From a checkpoint of a small mixture-of-experts model trained on Wikipedia: 192 experts in each of 4 layers, a variant of Adam for the experts.
Below are experts of layer 3 (counted from 0) of a mixture-of-experts language model. Rows are named router (the router's row for the expert), gate (a neuron's input weights, with its number), up (a neuron's input weights, with its number) and show model dimensions 0-191. Each number is 128 + 32 x the weight over its row's rms, rounded and kept within 0 to 255.
After each expert's rows: "gets" lists some tokens that make up at least twice as much of what it gets as of all text. This comes from a sample of Wikipedia text that the model never trained on. Tokens count by the router's weight.

# expert 104
router [ 99 181 141  75 143 153 146 147 167 112 150  70 135 144 128 105 136 108 121  84 130 121 121 145 169  80 141 155 154  90 132 111 120 125 127  90 145 119  73 167 129 104 197 203 140 137  80 169 113 141  58 117 135 158 101 123 157  92 112 105  72 173 143 108 150 152 143 127 101 133 135 119 160 167  95 103 121 104 168  96 161 195 109 113  94  90 172 145 108 156 146  87 113 168 112 150 188 133 107 110  83 108 190 165 149  97 117 149 171 154  82  90  70 162  88 129 131 117 144 130  79 134 139 185 133 185  83  94 152 122 130  96  75 108 165  86 120 166  97 160 102 158 126 133 175  75 168 182  78 114 101  52 135 167 133 122 111 149 110 144 112 166 133 115 124 159 166 114 135 151  95 109 122  61  69 110 212 100 180 113 131 142 145  90  87 112 166 137  91 122 101 166]
gate0 [148 159 139 114  85 150  95 121 124 124 128 194  77 113 136 136 168 127 110 158 146 159  58 134 125 143 109 125 151 131 102 138  91 131 133 145 138 191 134 138 121 104 113  76 107 105 164 139 170 121 103 187 101 180 100 164 178 180  82 133 163 147 140  96 151 163 127 114 138 120 125 103 121  97 167 146 138 166 145 114 111 121 141 171 145 159  89 108 153 102 121 106 181  49 127 121 122  89 156  89 139 127 112 176 138 170 178  79  47 182 153 160 119 119 138 108 156 142 122  82 135 121  91 127  77  61 120 145 106  52 143 134 149 101 152 157 146 115 108  60 105  53 113 112  60 174  73 161  91 160 153 182 176  97 145 138 151 154 109 104 111  86 124 144 117 168  79 118  82 142 121  99 145 133 100 191 115 130 128 118 139 181 126 183  89 128 166 193 170 150 117  66]
up0 [127 150 136 136 180 127 128  62  99  83 123 180 132 158 149 146  88 121 134 113 132 140 102 106 144 128 225 167 109 118 150 119 137 158 116 151  98 144 115 106 126 142 171 108 136  66 148 213 134 115 171 102 150  99  81 155 204 131 103 155 104 145 146 108 120 131 164 107 142 135  57 103 101 179 122 116 147 134 131 116 181 122  31 160 102  79 131  71 102  83  95 123 145 111 130 121 115  85 151  87  99 104  93  85 106 119 140 162  55 134  67 191 119 146 165 156 125 140 120 114 139  67  86  88 123 166 125  97 153 102 109 150  88  97  82 147 145 126 140 141 108 127  96 141 155 151 105 183 155  82 160 119 140 162 111 133 115 128 102 160 208 107  81 126 148 129  89 185 110 126 127  58 103  97  92 121  81 126 120 143 123 100 134 139 141 123 131 182 101 210  82 155]
gets: " where", " between", " about", " who", " there", "ly"

# expert 73
router [ 76 167 152 154 127 166 163  66  81 149  99 111 161  72  85 112 145 152  96 130  89  84  96  56  93  92 104 134  79 161  71 101 119 102 133 145  76 170  74 150  72 104 174 143 107 101 174 138 185 136 131 176  98 127 147 134  96 131 102 154 122 125 118 101 120  89  79 109  66 129 179 145 126 131 102 119 165  86  57  95 154 128  62 139 104 177 141  78 167 106  85  89  97 123 104 130 145 150 109 124  92  75 154 119 147 148 102  70 137 120 111 134  97 109 106 170 134  90 193 124 154 125 122 119 139 121 169 144 128 106 128 136 107 113 154 141 191  85 100 153  90  94 146 206 137 143 131 143 133 121 135 127 129  88 119 138 132  79  70 121 130 106 151 117 105  49 168 146 120 175 122  92  95 183 136 139 147 121 109  93 147 166 174 115  83 133 132 142 158 198 161  83]
gate0 [ 98 152 161 145  93 158 129  92 117 124 149 139 110 181  73 128 165 110 128  85 125 113 130 124 155  96 137  75 157 164 122 133  93 190 121 125 103 147 134 138 148  87 152  75  81 131 163 123 125 164 161  96 168  99 122 175  56 108 211 144 138 169 122  96 116 155 111 111  74 143 119 170 116 119 126 118  78 139  90 218  98 129 123 100  91  99 105  95  48  89 105 182 102 142 138 181 151 143 162 132 111 129 104 144 179  61 139  51 143 100 159  79 155  76 136 103 100 147 119 117 144 179 142 132 124 168 137 120  55 119 121 111  99 168 146 165 104 171 119  93 137 125  89 126 119 110 175 172 148 129 163 184  99 124 118 142 176 163  94 145 156 108 140 118 150 140 126 185 165 163 164 123  85 131 121 191 140 165 149 108 136  98 125  61 122 114 112  84 185  67 132  97]
up0 [ 77 126 161 175  76 129 152  66 114 150 138 165 141 128  86 101 137 128 146 122 148 150 153 105 125  97 173 136 143 140 115 110 103 145 152 138 120 138 144 125 123 136 227 110 133 169  82 109 181 201 135  64 187 114 151 175 102 146 150 191  75 114  79 102  83  77 130 142 134 167 110 186 162 108 152  91 112  86 107 116 110  88  96  73 109  72  99 131  87 112 120 157 152  93 102 155 113 100 142 166 175  83 123 111 175 111  87 107 136 139 151  94 140 110 124 132 201 104 102 106  94 127 146 164 102 132 104 129 129  84  65 138 135 190 153 147 143 146 115 107  98 146 174 160 166 106 225 144 161 145 112 154  88 114  74 146 103 123 177  99 180  77 174 169  99 131 164 188 119 164 151 137  90  98 127 163 173 137 133 126 121 142 132 146 105 180 124 150 145 104 152 115]
gets: " in", "in", "i", "u", "ou", "ine"

# expert 41
router [118 101 127 156 143 172 135 120  62  91  72 154 168 136 148 108 117 185 120  69  99  86 155  87 217 137 142 143 196 103 117 163 166 107 129 136 124 121 163 150 123  78 160 185 137  85  97 152 144 130 126 140  93 142 141 142 105 165 112 170 148  72 111  78 113 179 138 142 128 140 127 142  85 182  81 134 134 115 173  76 107  97 104 131 146 128 149 134 151 103 139  99  65 176 176 162 123 160 111 173 161  75 161 162 143 181 122 120 109 105 146 125  92 169 153 143 104 131 157 123 102  80 122 153 128 153 117 100 171  96 181 118 180 135 120  89 155 112 106 167  83  83 156 163 135 120 108 155  75 186 117 172 116 148 121 185 101 122  70 108  76 138 114 107  97 131 144 135 179 137  96  97  87  76  95 111 179 127 118  71  69 182 129 138 131 109 102 159 120  96 200 139]
gate2 [133  90 149 130 124 173  96  76 169 108 162  91 180 146 127 118 158 159 115 117 186 125  94 113 173 137 156 116 185 125 135 115 137 124  98 117 166  94 142 105 132 112 191 132 118 133 133 131 141 104 125 110  97 110 114  87  95 175 181 185  53 165 139 133 153 110  95  47 175 132 115  85 119  98 174 118 116 140 157 180 123 213 139 139 126 179  83  83 125 128 106 135 105 171 141 150  88 122 159 105 146  89 152 100  99 164 116 213 147 156 141 134 101 128 104 132 139 124 144 136 163  93 123  88 183  38 139  92 160 148 151 143 121 126 110 117  96 177 123 153 136 138 183 108 124 110 137 193 160 141  96  62 208 178 153 127 101 131 127  82 113 126  97 151  94 127 124 120 162 120  66  99 119 102 126 136 118 140 193  89 106 160 158  94 135  75 195 140 121 113 179  84]
up2 [ 29 157 112 159 161 161 195 126 122 122 145 106  85 139 135 113 119  61 112 171 125 154  86 132 102 106 124 123  84  87  61 144  81 105 214 107 166 166 135 213 156 124 151  84 170 121 114 158 123 139 116 130 146 175 123  92  67 115  60  97 169  93  97 128  48 114  86 135 107  70 108 142  84 105 118 118 115  81 117  96 154  84 148 159 122 104 151 157 137 133  91 122 145 118 153 131  95  85 134 126  89 184 172 142 152 117 109 103 119 160 120 147 134 143 149 147 160 197  92 102 167 128 120 124 148 107  80 165 143  80 149 137 128 120 132 161 138 100 123 133 112 176 114 128 163 122 109 106 134 119 105 161  86 103 125  83 164 156 190 123 126 131 106 162 118 102 169 161 126 118 112  88 118 116 161 154  84  92  97 169 151 118 149 103 110 118 166 153 185 231  98 124]
gets: "a", "o", "u", "i", "ana", "an"

# expert 1
router [127 109 121 212 139 139 152 150  85 107  94 158 121 139 127 123 121 122  84  86 127 121 174 115 162 177 124 213  55 162 161 170 111 142  84 193 153  88 100 128  95 156 117 166  96  96 136 129 130 127 167 143  89 121 145 126 111  73 107 123 174  91 164  96 128  76 137 107 140 155 168 125 112 156  84 121  91 133 105  95 160 104 113  88 177 143 171 127  88  72 141 159  78 136  87 150 130 142 141 144 101  95 173 204 164 111 124 101 146 109 107 142 174 147 101 135 113 149 156 113 193  62 105 101 162  94 134 165 190 141 115 107 178 113 194 119 172 117 134  92 113  61 162 136 104 128 157  99 144 135 125 151 174 137 155 129 115  61 125 114 110  82  97 111  85 112 133 130 187 109 108 117 101 117 156 164 114 109 105 143 135  67 121 132 114  66 124 159 207 181 171 130]
gate0 [161 149 144 206 161 135 111 166 113 154 127 142  90 117 105 155 154 133  68 150 131 150 134 121 114 144  50 152 119 154 133 135 133 161 118 183 179 143 121 125  98 140 152 102  92  93 113 113 149 157  87 148 106 130 147  91 120 151  72 138 160 115 132 119 110  42 183  62 120  93 123 104 100  98 179 125 148 132  96 165 144 169 136  98 148 108 231 126 149 105 109 101 164 119 161 175 134  97 112 100 147 134 147  73 107 148 118 167 136 104 173 140 152 146 157 101 107 105 112 162  87 147 177 117  57 155 141 156 140 155  92 106 123 143 148  69 147 119 155  86 119 120 160 150 163 180  39 134 108  96  94 105 125 157 126  60 115 166 146 211 160 137 127 121 147 121 149  88 146  95 140 123 197 115 112 153 111 118 199 153 103  64  88 140 100 170 135  62 149 110 128  94]
up0 [167 120 121 161 168 147 101 139 129 148 164 104 100  37 146 137 165 113  83 158 144  98 128  76 155 166 124 106 154 144  75 145 113 156 101  89  92 124 106  72 130 121 146 116  43 132 118  70 130 122  77 136 140 115 167 108 120 151  64 100 119 143 115 134  88 119 169 111  69 131 151 178 130 155 171 144 129 156 146 128  95 135 149 101 107 129 199 141 153 143 133  76 158 107 145 144 145 126 133  99 130 158  55  78  64 165 106 174 150 123 135 154  92 104 183 165 155 105 126 163  66  95 123 110  51 125 177 157 147 178 126 137  94 139 177  97 139  98 113 145 107  51 183 108 128 111 119 136 103 190  86 124  94 135  99  83  92 169 105 147 133 126 128 103 128 133 103  84 109  69 179  90 201 137 124 104  70 170 174 161 107 117 140 110 134 125 173 107 137 148 107 150]
gets: "i", "an", "ian", "o", "am", "a"

# expert 2
router [172 124 146 160  94 126  98 164 103 154 154 140 147 132 155 124 137 172  68 115  98 138 128  76 107 209  75 181  81 173 154 174 132 131 148 150  67 137 102  90 127 103 198 133 118 165 100 127 173 127  61 156 118 116 129 127 112 113 146 140 109  49 129  98 192 161 157 145 158 186 147  86  82 179 130 128 145 102 150  92  96 144  96  95 115 179 154 148 174  46 159 124  90 136 118 159 104 147 165 121 157 163 131 107 166 147 166 130 150 113 162  76 159 141 109 115 144 122 142 135 124 121 121 163 130 112 126 170 136 145  73 124 150 136  93 134 185  42 133  99 183 132  74 147 140 143  98 117  93  95  89 154  89 123 130 119 164 156  75 108  91  76 140 192  58 133 134 125 150 123 167  99 140 157 137 110 139 131 131  87  90 135 170 174  98 128 178  96 152  93  91 111]
gate6 [182 179 188 144 163 115 104 110 170 164 110 159 144 178 140 201  65 125  59 147 152 163 118 166 118  97  99 111 153 143 136 142 167 161 122 131 102  86 142  70 160 115 141 154 108 139 145 141 150 158  86 147 124 177 104 130 165 135 139 181 116 151 123 119 159 103 162 143 151 126 146 116 127  63 123  81 198 118  40 148 111 131 114 109 147 164 153 105 123  79 104 134 135 142  44 114 105 124  98 169 167 152 123 125  89  95 125 112  74  91 173 138 185 154 115  91  40  99 156  96 143 170 115  67 161 156 232 188 143 148 121 133 168 111  92 105  96 139 135 147 101 119 100 136 140  66 120 134  87  86 127 148  84  85 114 127 161 135  73 168 108  94 132 166 113 188 120 164 112 131 136 139 155 133 162 122 105 113 130  94 106 163 152 134 138 142 140 114 113 167 117 115]
up6 [143 169 225 155 154 180  89 124 158 154 128 170 143 169 141 189  56 146  50 173 144 147 139 148  81  78 127 146 137 125 128 125 198 152 101 152  95  99 130  43 148 152 151 174 123 153 159  96 168 116 119 172 156 149  98 130 150 106 183 182 135 110  93 110 154 115 150 100 129 139 162  89 106 116 115 118 185 168  53 121 141 166 121 137 145 143 154  98 137  78 155 140 124 103  55 109  95 154 115 170 143 150 128  93 104 102  89 111 131 154 148 109 164 127 107  69  71 121 136 110 162 184 142 150 119 173 177 125 128 123  72 107 177 128  66 122 107  72 148 115 129 129 121 139 136  89 109 141  99  73 106 153  72 106  72  85 148 155 111 185 130 130 140 167  96 179 109 137 123 171 132 127 155  93 125 130 129 102 125  83 108 167 179 125  91 139 136 104 100 109 111 131]
gets: " the", " a", " it", " and", " an", " It"